Weights of a small mixture-of-experts language model, trained from scratch on English Wikipedia: vocabulary 5123.
Below are experts of layer 5 (counted from 0) of a mixture-of-experts language model. Rows are named router (the router's row for the expert), gate (a neuron's input weights, with its number), up (a neuron's input weights, with its number) and show model dimensions 0-255. Each number is 128 + 32 x the weight over its row's rms, rounded and kept within 0 to 255. Numbers have three digits each.
After each expert's rows: "mostly gets" lists some tokens that are sent to it at least half of the time. This comes from a sample of Wikipedia text that the model never trained on.

# expert 7
router:152131119122131184097171104162120135167109180153078091127105143147073096108078155085086109172133128104118166112074096098075110161134139159135150091162105155177121149088153075100130155152128130153073173137132109088121136140106115151123164148070128165147102156168134155166133046125064114142106119146133139142145115153158159128119188164111086140121122130090117170197182118101111098163120192108185095121075078139143091120196136091107109154109108122094147117135090163158130142100124149129053116119152111082138140111141154141094170140092114155188070151074139162165150137171124149126147164102141162132105164127184161170059147107121156088108102255143162143112089105138130108107152156135087102141091080107133182122172151060176080090098171110066142116140130103142124110118096130
gate2:113136102124094177163147094120132193104079114151128136140088162113053156131115118108149131147101079158143132180083111139061117119174142129147052165200124150114131130148177162113157125100178075094148110149152223153123116132115189114114159153100112063155116130128061131096125089157058106155132115159151117161099116102103096118086073123178078124153182107078086115135122100127124152102151091120130131181112130093164088161182133140132127115143126055138124098108128175151139149154129145161164058130094142168121079105125151139160140128130061099120154168185117149140130147129113121139056111163089154116122158147121106123200100107142143103069119120119141102155154143205114116098097187154132078136171138167114115089216173117135159196131143165116125124165185124091149192081156085
up2:092227090104108107155117131135153138180062123170127135107132102145121153124128098084143124142142054139121107140084139157075121105096148136142080142152123162135068078125173059163185175047176095158130142114163198130109027135135147106122131140088187123121139115104155156099166137115099092136124092183123069105133114124127104146113115087181140125091156102109122140117147062199105157110101148175098176149130129101148124105196086128127140104160101097106132150197100161127150126148153158127134076140098118119153140060154206103131152145137056081089148173151135137126117135108174118162091142161147155158145198131164158126165048132139111126098134112120106109158163101170111155119122123122160146139122091153128131081147202161117129143152142159138147127154191126141085184079167062
mostly gets: " the", " The", "The", " his", " their", " its"

# expert 6
router:069120098161161073042148191144098075156166085165136141125101185165100164130120108076136123150132118112112157075165122137107128107138095107163151080131105123129094071084156088077145097188111130128102096195098117173114106205125140164189115101115103125103089103137100117117143146130122103139115084163112079128109117113089099165132078105103128113108097098114114134111103153086133152091092134175180193139130135149153141145151105130172171186112131105191167106089155119152196133103168142123093125054070072104202168166137097084119133116155113094104120115170144100106115088098154086098119139157162111112142095133085111123116191141073088138094165179159168122155138185104098199128130132138131122186127171153107147034103124172176097119132139157121118160111168131159126151192108147
gate0:117114135156161172152150145099155192079150085120099085107166183134132127109105100067119153184158152156153101080110171126126179036163114094161144134101124150152085124116152111119076082137159104168130166172119113131128117092107164182123114146034099160160089119094124144153123156094102137156078140097153183183139139173139148119165083158096119110075108170129150163152093146102096151128075082114156059155155073148110162172099127135183125132137177150121150122175179179033168137101166112141122137160128135145140160150081078147116064133130135076118138062105104151156081056130099130062126127154143069157131158116197109138125126085090120135134166163080145096152141141126132125125134076103079187116106111119123131094128165076121159114095100101132192105164141127108103184148119127
up0:160147116120115130153141112158221072140147127112110116130102140078130107085111130090164110152171113161165172150111123067176074145086152096164169146061120130142151125120190133093095076145164079136058130146142063108145084170123129187119109065147088138077097145108137181104156083127151158109108164125160099137124108060128095062154146129133136102111080130114110186152197165146082137149106130116115125109117103157187143145116103138132152127182101200116056140111143199189115125133124029167080152108118098111118100107165146135162133115145083175083107132121108115120151128170124141152151184124088119105082102106137121169134080136147069158106110091126028124143085117147153121105126151111100100125126134133175134172171096204110105134137154133147100055108095136144125077138132149
mostly gets: " last", " pil", " ball", " few", " lb", " while"

# expert 12
router:087097143158091125183129204143146131146096142120109100113112146110127136104167092016148129116140086120091090146103092167143139174097134145124197106051133073119148143134128111176084112115180068152139076136152152165104165098119112108174130111136125140106138139143165099161130190162134125141040115160175094100134143154142173092122159143143101129176134167106092103150071157051131141180190130179107065111146101172169171107090141157106182117129133138154102137163157134056114157144166184111101134173131113134165172071162164163130106107128091108128146108106077175151126112144126095102078198140095198145154151110150142120161107127066062142143107133101106119164103148099108125195166119187153133136155154156060065135147166155131149174110125119135132137140139164081118171130129137
gate0:080051167130113099097142140115089112147127099156163120121129187131121142155136046152120131119113108078098091129134135113143133132140136120083171106220148185127098137181122188163137100167103126152080161158172132153115162167172103122054155147121161116110166144165141151158127168156145152065113100119127155087120099131098136178121110102079127175106187123094136116137100110118192141201109137120053130124123102136112141152144139151142149114152129118152171149125109178154139124111183214082206102106135105155196068161144179095134164115119134176142146099085137162101146098161119134153201081049130140092105126166154104085160089148095108129134097092162098113091126139103146097090145055138185108102083132159117131117125192117105147126116029133116066166125130092157125155160149117
up0:168109149135170165156150131135127105128120104118157109060146150109130163048142099109189082105098133147125108079164139154136175164150079110119094162132144146124201141155138125119141103106130139166091121092075178105118134166132122122183109077123063132137141139126131110180081111129110112143095185112150127136103052099128110114127121184168131086078172164103084106105085152084124146126131142118189113160105119114176143114139110139074138095177147094081135132128119098126137157093146137127142081097118064164096186097089103164096174061105205093176107123106130083075088094140135145092118124105110159164123199136108089153167130151123134136058133077101138138216105160152146132129089196088116111125111168073201181103179126150106119137061121179106119143171148049176118105129122128
mostly gets: " Marc", " Rog", "ón", " ens", " Georg", " und"

# expert 11
router:122173191101113109079087101140084106112070125110099091125043112181124156145097097084084094117120122121103127042123099091124125155169080048142092122089082120149169151148093167133135114128205126091166088102135183089178118158103115112160115103142168153130131169087114170144141119110165169130124185137151117159176129090132107098137115161141081144136127153147142148178116147110112162065141097105156121090138095125125071114077137107145126144119149078088168103095197174109168164134123159144118103133166135151106185149118112084107081165156111157137114155091168137151176147109174192122087123151152090074141185096103076161172151122145104144100107053164175151166128153118113164115140144191145185106123132104107130076158159089136077179116178171118088080106118104155101065119118160
gate0:148081107139154109083060152144106144128122150109128081103160080125087091153110183142138141146116068177134111074150145116126120121196134154152078164174190101152136111169125132148173128151141097088182158095121097144142067135150123086101106105121161199131085144201087124142116114115128114130120157161172069147079092110129124128130132137082133073175128185046145094143153145143088097076108086106117093091133152144108149140095151099156161135166119121131158132180050105118102157069140154135142099146116126072128134090143122109074112127120106110102160121099162131099083074165151117199121089128095131134162088142113071142160155142121079131104079126136115154133198097140124132177073173119198161140100135129116118159187180106156148157095106131197125139174059096165195182187123119
up0:125138151143104065176103099126082119125088117089129103144150100120128104106046096175125103174121079220081172138127086168154101124181126159158093129168195130156155110126182132107162168182149139130175177156128111138143156116093147149082124129118106148150119134137125158097109148104112142154188106178150110118072121086127126094119151079086134084116134150096137152158201141140127112083112080114164150107156138090066157172076128161124145158137173027091135133161155088149111174098159143129146132116093125098123160109192112120074079118107132138116123166062088104117055096134178097130108120094110081114123106139109115123104173099100099153098128147130138104149143142139142128115096193102150206145136114126149207087200156090136152135147114125118125174091063110193167142211118114
mostly gets: "s", "ities", " works", "ians", "ters", "itions"

# expert 5
router:136155135110139137121119057156131117131091135151096152046133130076102124085176066191152104176147182177072161142178207152135144130116176168087097184131110132112152099165123142089132151141073105115153160132090102161149155131107127120058091135064125129180144135142126155110093126062193118177145193144091154053141102133131172180117135144116090137148129121173090151166094148113139157112073098131173140118083145077150181130185146087086110111111091116141099188121099093219082141168110178173079104144124077138113161123127109095110118133106203106149106112104118134090085130161166083095164105137105080165132104134114141153119164149141152138115162130156148110092121099134162127130096138144070072094149174087149110163161083121174123134108085103125160130123175111118077147130174156
gate2:129125151111108166137148126151109169180090160071161082134167125094137152083093105168146146180069124106135090079152176204157132095157109163061117142120096111166126149166125122108193091108145102087097149104070075087141108158137077139164151134166179075114059139138153155151151119117135123144120158173095108071085096104131134156111081141133168104161093109136159072073134104148098101186093121151129104128115147137140118174161070145121127161156136175148133105158163051090106139121096136149120102159176092167106129128129168138076105099130133156130109115060111182139067159137147093131107102172110140111096127142167111107134106113177135135128123119078061171122133080082140118114089147097123120151217100030115220108143072142078098120124072113154150132099105142100122112112174178
up2:127136097119117100114117149113136189165165036146160118090170112168152129116165149106113151166107125114137082097092139153128151105135120140146087052173144139115166133136080144097137134150141124160137129105147129109152082123081114106207065139146137114129134141193135153116085120101122104092161137163137049128128211113095133124143159121166180130153130130177108099117150076187109115157109162099111136085158137086101122103157076089156202133092094167099080131104174079177116078101147064068078143151116117149159123158127146226115106178144082157102128140107129139104139162118128130189075098129141126142105129145142145147187170077197128149112174139115089156124137189160130109080146157099132098178164158086155163043063108148166133141133102161082119146076138117161081105121085106
mostly gets: ")", "\"", "\",", "”", "\")", ".)"

# expert 4
router:156136133138148088094133108147118194076095105123169147070172096091137066193112215112090142124152122123185144165134157097139130142068113116127158140152185197108138094118185138122092142087152167141192106119179149110095112149160107148137174178179126150098130068084100111053084137128132098135163112148122162125170156149197123055105138143121124130095138141109191121072162130159117104086095106131092196136191142185134145118178121105097122087116095115184136122097153138138105175130073113160151159149102133135106139169082157115115190148150163113167159127117157117140093122140152165124086124118122153164106088125129070123078109067189138152115166093123134147103127145165137134177122114076152138178081115153167117121133153125122106119186095151158166089184174071109188107107064114
gate2:093131089136151105125142128148142175146107131054155100091132133073156152111163041099100121076135083111108123169099148161135174130132095177148158111105112168121159163116146131139104153136089116121047138098114170134205113174079054167162149092105094168091113175151111125178090159170119129071123159135133143155111132163149160141154140159141074145141103142149137115093110145116082160120152134119111146119108134178152112106125165079110120142137177127127142137146076092180124119065185144158090115130105166111114136119075153039117162093110130132197123135134041185155120137116143165135096182106148105102124164221070173118102107094117061182176188128127173133102091120155146101150174126108125092170100133106136139178088136089161159119077150176120158103133085169109139162112187167
up2:148122125104120083128112166077069112101107096114143143140134119174118103109118165137144158171168142161136119137092130108112129059142090146199114167115165134123093109154126168144082103142178078100181175117156135149062143126189183095121159129184103129131101112103154132099143130134128108101161154121051095089115150190129135148138088115139197137149134115121085150124122075163174146160123148123111127157130122140111148163119107164169068124124159148146116120176087182128138160154123099118144065107193110114168070071214143129082134098130065177093136134117179117097116111139139124109155115154101182148127099065117094132193160211133126077057095182085138128214160113111104088167172142191106123173161109148105156098168148147097157141103151167151141177107175130123179076152088146
mostly gets: "ust", " fac", " capt", " spec", " tw", "fect"

# expert 3
router:135116150122170074069119114098170131128184124170149123106097066099150184093112140164112093133095130051100139125143162174138109114167097127117103108115114105172160066102131081141164113123113118110123096121110153103162122121116112090086161130129082103090151130125072106151108116106127171088123135126143150136124066111112156128127061104125139069134049113141074137184134035108162146131115103085088087143130131086099192090131058162120074172128094082148137121201093115109101144150077141096131104119114182141124145140159112059082137132167157126138117091145159130143138121193144144145155093104147115144052187075181108097114137166122150086093126152105081169111159112165203165101096116125125165100100110114163167124070106128119174117077139158188076103198082165130147073150146150
gate2:152075079127129164168114108088135130125136043083122081120150145125121082167169117097133138141136114152176094162146125185108142140127149072154119096140140138136175123156109156085132127228138130133063093095167146145142122107126129134124151131109080114071158141070125128127126113133199144131050127146147115183161142125181149106085157140167111129111062126104132075153209130121169093098126118115163132165117043119183104094138082158136130105131126102128125125169184119089124114118100151125078133165089130155106125084112110127094112126166151150136148168030137146092107179059130102171114095132121160149129160116113115107090140178074162154124139152099074185139116136115047161116098184162123110078085103148129071112101082134141114163231104153140115172161082147163161133092107155
up2:114167173123121068142164144141123157096159149140124180151132088112080132080127074105195102096133116157080122145151141077124103161113149114138181137156097067152118140132153120176162126066170125117163121140056122085116125156193151176125117147104156125160103092165150137050073094150104120097178165110120140055114095110053126172201158139098090160121152131186100118124034119132140118137133138140101154077108127075076131180090157089137092149081159174188100125118097077102139113105159116137173154084136148102152173151075155067153140139112145123127090085188134149173123110132112145054155176148163113126106028132181143137130147155124113114158113119129156116145164167116145147124112086112121134108134150106150185153090115097163125105107146059114112107119163158131102114099153053
mostly gets: " During", "See", "|", " There", "History", "Population"

# expert 2
router:148111101137145135123139126123129126064179076146132095160166119113146131176107136105140177105167134086148051119099159179177137078143105141138122137088108030114151167080146097211111142118136149151097137169130145139168093162146127107149180172094132077146163108151089110141094083113122124108058116101203109108104119122194159178126165082136136104097096124082162155155139093142127094176100150145086145159102120160059169134141086165110091102159158138092156165179149138122163147086174118137142124126101100084141142108169134176155145183102108100087174147070139085149156156134063093104143131172124145113093090153079136098170125143153164120091126092125146120094053090124155115143232150134208149132099092129119095109099156151109083146152158147178122145112165135080120189125167096
gate2:133161119147139147104160129090142113116109116151205116113089153044150102248135102148167170117135114067154136102093146114133166168145076157142076135133109069140053155104127079137121191124115098186122189073108103121114091147118111134158146107098140119146111146111142125114118068088078069090095122151134137174101139095141031134098184111102090150094118122132109113141130114082185095139089093113124125146125126120117108111136131127137086113149174088141168105213134050154117103121176146147171130153123125167113145172109127116139139141155138137128142155108152177132172188067069128102153123094151146147098098104154142104169183151165164149115104097054172158094151115143128145106147130141164128173175101125092123145062183135153128141161088110119157151130175122129121225127118064
up2:116095109172127077186094139111126125141170156061114116098103103194160177071099161138086112138132141199102098110133099141123130142176097083160144153086102138115151059186136137118085120092097121077114166125148147092124103075106168100100071099147157071113142117087141088149148179068178126133174101073143134142124138136145172162146090137127158141139109199165145134130110119107093109097116143162086183160129109153186206151118146088144160110092101212202131174112087189111107090163129134075112158142181123119200127140154102170128133126149178114124118176166138198100117077177105128095143138079121133137113144117139157152124089107073157148122097171164101107136127173117121093119123116149147097138113164151136124070127136105157105152137183218097112130175076165140147121112153183
mostly gets: " Succeeded", " Miss", " MF", " Record", " vs", " Bill"

# expert 8
router:148096089134094152162149122149081080160108081131105079177168153150164155098109102171163164133071200117118124139113143125108166123110163138170141142079121085138081164156169107160109096187113118191099129194142145147114164190111177161128106074134142145170108130160082180090136130100147120134107104098130137075132096140113099144119036102128097113170074213136129140185115169098146167134122143189160154172152207101129105173160106105154176080125136069126111136135096147130140128131118132122119125079129151130134150130145173143127120070088163112155067083144115180084090102155114116122167063145139086137141169115170093114138101077100152126112167114097149169115148178106084164154093160107131138093158115107147131207143161171060106123135139149125135100118134092104020172138097142
gate0:064111159088179145176143144101105164118149106107095078086158118100189146153205096114185108137097106098077117137113103121096064085176124155106101213175129122139149110103175142146126122129097086148184136128092094159082148152118108124080136083119079127127160124126194125165148172091112133198072125155095124176125083130116096079106109108114214098132157178133158118129147130100141169100069101140149133047117117095113093170122141130175158116118144116189105142092163112153141088055140117099133112139099145109111182166067124125111111149111165148152171093134153156101155109191081176056173071153126130209165162143140135148095140102110072117114113117109092076162092140126196130132090154069129166126107092097100141142156154124124081102109120144118151128138159120113111137166099100
up0:135122147117137155121151105150065122104182090108098084159161110166072163086068096158150114103142136080155084152134042145203105097201109126107132105198129140149098118193176124186078127148110082135086160152125055101109115121124154145118147110190109133105113134091121106108133153173122104187146093166197069105153054142094102085182126116114107083126123079172098163201183151109143155152122130184140087159100099088190103101108123149125145140049127122064107142105109132106111147158111133101083146108166151137101114165147151072122087133125093119122137119161086132161124161116135139111146134156125077153136158135159161111098115122109148113153099101095086147150081150078157182176171086158150135111101133128128107088176108163139060164102107138164109119165126156125106061127168180
mostly gets: "ized", " wrote", " developed", " published", " appeared", " based"

# expert 14
router:116126174117193140190094152107112092147196194114129178165118081180127170100149086144119105138129161121155133153098134083098125140115093150093133119085155159103160107144122186093136129080153128138132125090158137142163119051211141131104146145151165096092079104075147141130128106148122155145159133124123148164109137095187144127145199107108144160104116125156109132099134163156157125104152116136122128126176081126073081145106162160075149196151127137113112155122137149160159104138124071100135113117244200126102105145162075141120176145167120178121115114168127069072145129069091099122120143111154137140142194167107103171122073125168137087199064083118161084123155076139122112158130094149147134146087149175140132104089164122085194115144087150148096179114077187099117131086152074
gate2:098145187124127056131137063070091094098066142142095184086096119113111119156193099156101119106124126131114126122109129111162092163126100147117152100114149172178138119071148119165136123142145163190162143169134034167109168090172079138140085084167113123108086078112128133136157100078121132169044122093107122127132104192151131098142180105185118139111122102135088099063091145086114111185145125159173133138161166094186098152114116095109099081102114099125191146104056090120103123076104075172175163055157114156116153115143098132152068124135116154150109133091128106132078104102140157142123106114120079142129158131135112135124096100142235110074134132082136085130132085105180077088138102127133134120159171102103107127118097107154095078143175103134156129171148130100081148135095185
up2:145143139134153118087093137116127156133101128158139147058094163145093143146114126134148125191106147153098097138125150069130074104127111139149127126085088193080136149134191170165157172152102152120161150084139141115163146150132116116104114151091160163161151148112124151129115095095177124108110118205118194120109120180144112047075117168129132149138146117176058168108038115129205110089127111050130160101116127187164137179120092132111086077117084082124081088159079139161121180151081146167139133115131094191149150112140124154149134116079029111143141175151107129043135095141093152168124150159109155103106108116142151133141154175109121160036189182083088079148097082162124126142152167090144099134091144093120080130121149147142115116151118125162081099122122132153124127170128067
mostly gets: " ro", " Mic", " Sim", " Det", " Im", " Cal"

# expert 1
router:105132138128100149135111126122220119125115134157110174136170093113139101090091181131171159062130138137184115170131107138141163162164132134081111157225118107156107170138120126116087178069138109109159102164067141152156096194068140109173117156145119123080137118170154144072174124189148111103161119126106134137116228098075133128144136101129168093069098144178172099121095170087118192117135189133162126101126140102133103136162106119172094142177112132121136100161143078142183161162087099073132165115144131099102101121071132154191114097101093148090127131130111100134098109108111111163112154159151093083122093186101170122122122209086148142165151123153111067110115135142111148130160181091155129114146111131123139125136079097119105116234104086057112076115117098141159088164138168
gate2:123092100083142195175142132131110143140108095109105143059203188221115115193130134100120165163129183160071120074138106136078115124127113138096098144156159082166146019178106092098096136156211101106140130130083122100146115156102114150157149109145103126145143149077178125116131129063141150165154139124148127132122165097125131115133112124174079104144148108141155120173076137149144120205149128089176125128122112121111168085121115106129129115115096128073175154167123094148129124093127150063123100174173084156094115152180191132089115159130069118146130171122100105086107119100110130084103158141133159085103190160147101119093158155147139138125104125089082124132135110197130131156134156096074137181153192136137140183073156040120158105101104126131114109034156130137105158152129115
up2:080121129171091039106115121123123085108099136101132138116154116105098103089129124108131125129124123091192131155112152184221172114111158095164109144106122124120162159099117087103110142134119172119148153093131145139118135086180144082137121147167197140137139170177091098115116140093162094121155108121123144126092119169169112101118150115129114112153159180116097177088136153105100093043116080153118159153167145186145121032120168119109114112144102160169108078110158183107144165119094177133135136066082106101143134133105123163105169089134197137092098124086179164123120181111184117172143097124126083145182127087187123105129109132026087109045161113133100151125103178135125112128106155172122141140128163149167039111194148184103109189117190137161107133125123147117107180114172126
mostly gets: " When", " Wal", " bro", " With", " Win", "with"

# expert 9
router:157093131151101149181078132157157147122060112103106109084092167114149134160191112199121098125093095129069197113098111139126124122155159128191110088118132101178154156164128173205124118156145059124122138124085133125131142132162176089128091074146102087169115129119093159180119138162140165157149148106130136155125104197115091128107148118144126183135200101088127135086089142097107102147147097088123103124125190140144174147090093147153155139095140141134081172150144088118107110105164109168116138098066104122179101112089127111129048153139099101162135123075103152185170091134117148111156147123137166152137096157119121099108116060177163131166100152138127113105075064075115053133125139157061109029149196142194132202170086102102103088109106127132125124079139157141123099123116140
gate0:135101182112141096108162137095124107175157115168196143140136172080125151162123093178140092129169124076158129110141158089108064135153138099126119115081104156178099148108145131170137090138135101118101127130099120134139144131118128151091094119117140098169124128090122113135160112131160103192093126170158106177116119077148118148186057117117113124124081113157149116152146162152132089022092180144116115077114118160088106079132122098165123158071087077114074174140158131114147146161108120138170091099116165127136156162150118125155195122052123191124144121164055127093106104085141101147168087169058158046178130196153146140080129128137093158107072085088165076145108092171096096117202110148095096150160103182143160144150108144045107091108141161152091132088122159156155162095103132
up0:094101104128089106121134075115109115090067159108189117101096145148138158103093085155107117141135130115080194134136127088127124147141102084153114129170112119198126180156119147111127126077125120041095145146152165139132094082132067104099140124142126116126137141128080113121170146137177157136132146158154115111136150089126107166077143092132116122138160108127189130083092134156124128076139117169149119091142156190155117137122108119104122169115090133106122094166185084122102056122102143134101139145128191124122094188138186083128153169110103194157161125148098106135087121153155118043105174191129109094123119146172075098095045135137091160123084121092133090107098135170149115100163144137106103142138126094171110111151034111125137138158172107161000044149099123161200170173108148
mostly gets: " Ale", " Atl", " Khan", " Bh", " Jon", " mult"

# expert 0
router:069185128064156189139090124103108105187139133121171114128158125114113109141175130187122125183145070173097156143179115130161166089094117073098174116172131132115065156118093156126189131202054156088116141133137138140170192125094105179090128096116117138140130184152176171108145169124149157143124132132091123149087121085066127146147096166137165071146133081187127072072136136146122125094142129098142161157104134057157104086126203101153111126117147152083117137113100103182081125111169104176156141142140096154116074099157119059136082094117130161086151130147126149081143174144156134161111089145096128088144135132100099154140124189092145149118168091096076158139153112108105192068109109101125070178130132077124120136137096132167142115052191158157092101144095115136147137154155158
gate2:161133158087151134122089146143131109169141125070059148105155096097147136151105121173162112113153186112140137160136129140105189140153105120104111138142123108141214081108137123151113141103082140110121154106071177091162121197072133182150125089113095167094156143111115100131130120109117137119146112084129128178148157137069127087071169145153102121161147040125173094119116165176123161188089135159082134163152192108138131167164088153148137126151102134111148086126174108164164173117085175107072079121094169149127153120161116145169164177088107143108149110101132130084081029142129115105082196088136122060122153152114071122140120134189190133141191106093102094124128085154083078146093091125147089157109165143183161117141098168106135079139140181143099111148080091153182103121159081
up2:086116169140122081166159130146087125093129105119139119138172091129111113130153131076164134091094131126130051141124146106104128170130119147160111105146147124111114149089135114205066143175152118151143162050185067138156191037182135143160127127139090116217094094107120153188130164107139128149116128142073135121068184175157144140177171019081132145162094148125040102150101110165115093126103172140168132121127167135090173076128090109123074108180191190070129131119184131163151100138125097148140172121146125100131070124099121106149109110107106087133115149172082131154113144108095169159149138121148139179161107101139123150117143118139169100155083111145126184095153153087182152081142135149123133107157134164101110080157140165096052092121134096096141103145129080147132092148121106
mostly gets: " as", " being", " having", " As", " like", " become"

# expert 15
router:164103121179065169164099138156081138195144128170126200136118109165134139091109090123062119169121139211116154107110133122095104164115130136080143102139137160143126143100081140092147130175112120118086127063147092098108115071085114129108082126144122179150137184197129099102146203174076129079098172161110160167114123144085091121139137145148118147179167135136121115118181145115103107076119147149125115148101085106110147150116130099114127137102097163082149079100082185110110107145139196121087130134104070093101083122120137166116178139153167143163094182102071164160061082096158114164163088126169087137148162116181173119159150148082108162112143127093108108188169181114138136104065090114081102098173105077103144109151116089161166137122131104104119103078140074190119101181173121
gate2:142153109109058133130163150081078181116130132149162203095122178138117126163099090081139122106138153126098176142140152132122054122140086094154157101089147160115161105096084149138168121125067154089113122131131110113144064181228097202068145116164145099133101091098163148095179112166104154090081123170136185080126054135071106120101116159111111135118122112090116056101105120072162092130077094119113156131133158130147100074125134108156173148150151092115189153096156174156134179122107112144052104133112152140177163100150138137126116136109114131063123134138176178111161096141060121092132080145149160087124115106120202076133124072122142141181053195156143124136182090165116131135151109153135185121112147119130136068120084142112118108133173135148138117088117127168173140122132131
up2:160092131134146171164129147141136085142074200163050114160118155107142155097143170145108153107107082092116082078121088120078096087089194111109086164133159069091125147065194127128129129167127145098132092134073104142042169151110148082161081135127117109127150179127095100100170112122157130148080131135103079174157128103124119106147098188142084082151114140152148220121135116134141139094153120131100095102117078083125115144137067176082065101097105176133087109195109052103169123167133148142133109135092143169088123145099103139079125116149109130104145136133146105114088120163158138186176142119161083195099140210104102111144074095183105111113128133148166087089131164119131119128154180173089105145138144157155071148152157131147129105074057117100111130127137075100117108126126105
mostly gets: "==", "===", " ==", " ===", "====", "|---|---|---|---|"

# expert 13
router:083093115142145138156146091151146113129087108157137109179137124124094142181160129079222174140169122170092085060171148111094055118076170141180085138160147095085096141117084113120115133122109125177174120115100087083130089113097085117157107111121163090115141121166153102130148162070108086093107131133151110120178156160114124156138095162110095135191146087101147064127175133166126119146167155126102158040104085139124149122051153134149099077168155163081144094141085096112145051090162163076189112148102103133101128143130108188122122077126150121061131178118180144146123126064116135122170083109096111116136124076149165121154146098108132150061089133092108101146109189118137051111137123079163124168178121143116113132095137138157180183096155135093134167135166140129105168096132098
gate0:110141130120090073132131108110092093109136112125173119131096144146108139123140170115149118082112113196106090145130168152100154139208135062138155165111139112141120138141116094148145112167192101168145106159157188155185150200097141139074153195119154138131099127163134120129144135110141098133138171154128143113134114111176112102166175166159162191086113137098134141099070135081080094053107085137121112181119151064141187139204115138185120185129105092159134105088086111123121117087115154121085121157110135170148090140142106127064115160169068192142114069150138114154088094098216142063110125121123167082109142156091156117114139149149157154116098140115065101116093099144118172073153147156070189160124105122083143131174127137116140183126078128111105149151150121138106059051145190
up0:124128202118133072140103187140118113156105152117153070181154137178148151126166175078118123115099146185089161168108117123082127147163149106099117169132177090134108178181177132133080126120191087122126091132173178095115103100104125137124134169105131159143107146063150068090134138111133059112105144131163108089122085067146097158157152168126111178115157132092102146080119127105112119145115116129122124144169137163117125109134181150096141055161137126137099100095123102134078156102180158116176135134107187168162106120155143123081089168105138148120126083110146171113147066113186214165144082133107144144095155156138119140130143157087055170165118095103146121095199106146092077066117159133077198159176124110130086136168170122106183210144072146113118177125145113115121057135121149
mostly gets: " Born", " footballer", " politician", " Website", " Award", " territ"

# expert 10
router:170123108114143142126150083153138167170169135096108116115136150141065121114132163110135111160115141152173147145075090156137133145103093163071129093135156179071123122147055089091107115172074110081107219129134129144124144099185085150059147120191176116159223177119179110121133133144156145143112115165068138170118087112131125094111117125154166135185148110150119139104164110115129120087051106127161090117098083131152074166140160086088108121102120143209108115056115114126121161073091137177102136157104164121128116114145110167065135162125063083158147122111089090153168086170135201197114132137101124123170088074110147142128116197126060170108144129123129147133194157109122110080131130167099147065116082079127099090122133109163146138111080121101136159111123119161126125167086114
gate2:142181083125114152142081114125108124189163139135131173153138191138121122083139059097115098115140177110139124115159099089168179129144203108156138156118153143130142124159115149145160132143073083180114126111168121084111123181142122149109138069123104136157097177104128178100143180136144130149118102170139055117158178170092108150108098129193127118125131092122198076130115117164106081136132108129164126103104071113142132167104098150151140053124180159063127077080122134155113131145134134167138093104158071085155095175146143127131113152111021064146146143109153104098131182161122122061109147154099178126125107093134147117173123083178089186176084155137172125144114071116079158139131105118150105145154116111141091117171139156165142127172190079125176151174216140138131186166124179
up2:193203050118083105161066080154090063123153144093110139180123181162083153110164096113120104142122181158135076140130090108144141098130148119154133172132055140119146087115112157137181121132066157169137113143162138143096101178122165061090118123098098083204117175148127134097148150143205118104137122150104070122165148165112117115124100122146117063152113114150183108135133069157110090136152126202139123145119088144210082155079098190176090083111119126076162118098120122141126136160073111144142094107138071110134124143101149157201165144118080079193171153136091106130151179123123110099090137117063150149153150082113134176178130154147100171143098169121138108091127115152110148138120119119172094173121087151071102120117145150114141108132155093160174111121164119161139149172114162
mostly gets: ":", " -", " –", "):", " —", " including"